Weights of a small mixture-of-experts language model, trained from scratch on English Wikipedia: a variant of Adam for the experts, 7223 steps.
Below are experts of layer 6 (counted from 0) of a mixture-of-experts language model. Rows are named router (the router's row for the expert) and show model dimensions 192-255. Each number is 128 + 32 x the weight over its row's rms, rounded and kept within 0 to 255. Numbers have three digits each.
After each expert's rows: a language model's description of what the expert responds to; "comes before" lists some tokens at least twice as common just after its tokens as in all text. This comes from a sample of Wikipedia text that the model never trained on. Tokens count by the router's weight.

# expert 30
router:138114120132139120085168127085150107143068105150099180110142143095142168086168159121151114182110111143088043139198124122122110095160145142172074194099173149110103189109121137214142118080102157
It responds to: Table and list separators. Pipe cells, commas and semicolons separating table fields or author from year in species lists, such as Casey, 1920.
comes before: "\n", "1", "0", "2", "3", "4"

# expert 8
router:097170122092131133142203123147127182144108110168180128160137156036143129145197148134134126137139108133150123109124077193124062126135152123125137126141161158144128131121125139126147116142132156
It responds to: Line breaks and sentence ends. Line breaks and paragraph breaks after a finished sentence, heading or list item, plus sentence-final periods fused to word endings like "s." and "ation.".
comes before: "| ", "The", "\n\n", "|", "-", "=="

# expert 1
router:110180099107150114147161097153136176155146160179165113098106180090180121094136155135157174137131134124175130168132175160118078143145110111122104128164085122164119117097189118128092096093150144
It responds to: Sentence-final punctuation. Periods, closing quotes or parentheses and line breaks that end sentences or sections, often fused to word endings like s., ing., ers.
comes before: "\n\n", " The", " He", " In ", " In", " This"

# expert 13
router:132104190095087067036099104164076059169107110118143160127130129131087189153143118112121064171118154176095159116153083115129151149152158125143094138091127126140098143142098139171124120141155152
It responds to: Sports table cells. Scores, zeros, colons and pipe separators in sports results and statistics tables, like 2–2, 5:00, | — |, | 0 |.
comes before: " | ", "–", "; ", "0", "\n", " |"

# expert 14
router:215199161152162081121146105169064169158153136103118139127099107149117075119098117104158126127117085073128180109062099136132051127177084157146189106119129124123145098174176221124138071177211108
It responds to: Headings and office titles. Wiki heading markers == and ===, plus nouns for public offices and institutions, such as Director, chairman, government, local.
comes before: "\n", "\n\n", " of", " of the", " and", "=="

# expert 38
router:155094177129179129056143122133157088120098142143179174113141184089098146088132122140095098159102090103083084130136140123177171119119195131164075129170167159093160167183145124129154089145179185
It responds to: Dashes between numbers. Hyphens, en dashes, pipes and brackets between numbers in scores, ranges and tables, such as 7–5, 16-18, pages 8-9.
comes before: "1", "0", "2", "3", "6", "5"

# expert 5
router:121176129125090117133123110150184152135126153116112096152105147055130146134194143067110158122141088101168152170119106096161072098117159174169131092072117174136107087160116143164100133145119137
It responds to: Infobox and list structure. Line breaks, dashes, colons and field labels in infoboxes, lists and headings, such as - Born:, (born, ==See also==, |---|.
comes before: "\n", "-", "\n\n", "1", "| ", ":"

# expert 28
router:189133177148114146096128108171149125173114195135159111154155180130114167116161157214123099119127131103110125105116089124158174159142119162132116091135148118105139137185127130164122139127124180
It responds to: Table and list delimiters. Separators in tables and lists, such as pipes, dashes, newlines between entries, coordinate marks (°N), and "(age " in infobox birth lines.
comes before: "| ", "|", "0", "2", "1", "-"

# expert 3
router:137141162110124140124057138126119126173144062118126135166117066129100177142124130133116091099183164190137136148119075141099138223108167114121106101140158096145116081104137107150103148099105133
It responds to: Year final digits. Last two or three digits of years and numbers after a leading digit, such as 15|94, 1|916, 1|986, often before periods or dashes.
comes before: ".", "–", ")", " | ", " |", ","

# expert 9
router:083113117098150158146094080111124126153179106011212178140124103121131130152127177156094127168127057165076162179159136133156182122130149095118112110184120127115114135108132100131150153109143075
It responds to: Digits in numbers. Single digits and digit pairs inside numbers in census, election, climate and sports tables, e.g. the 8 in 1,811 or 73.8.
comes before: " | ", ".", " |", "–", ",", "%"

# expert 36
router:105122144107124135137081152114101133101151118213123161139132171101129131109142171148128165139184126142089156189163103127167059161106083160128090149145120117111152098042091111151139138138147177
It responds to: Space before dates. Tokens with a trailing space just before a year or day number, like "in ", "By ", month names, "(born ", "(" before a year.
comes before: "1", "2", "3", "4", "10", "5"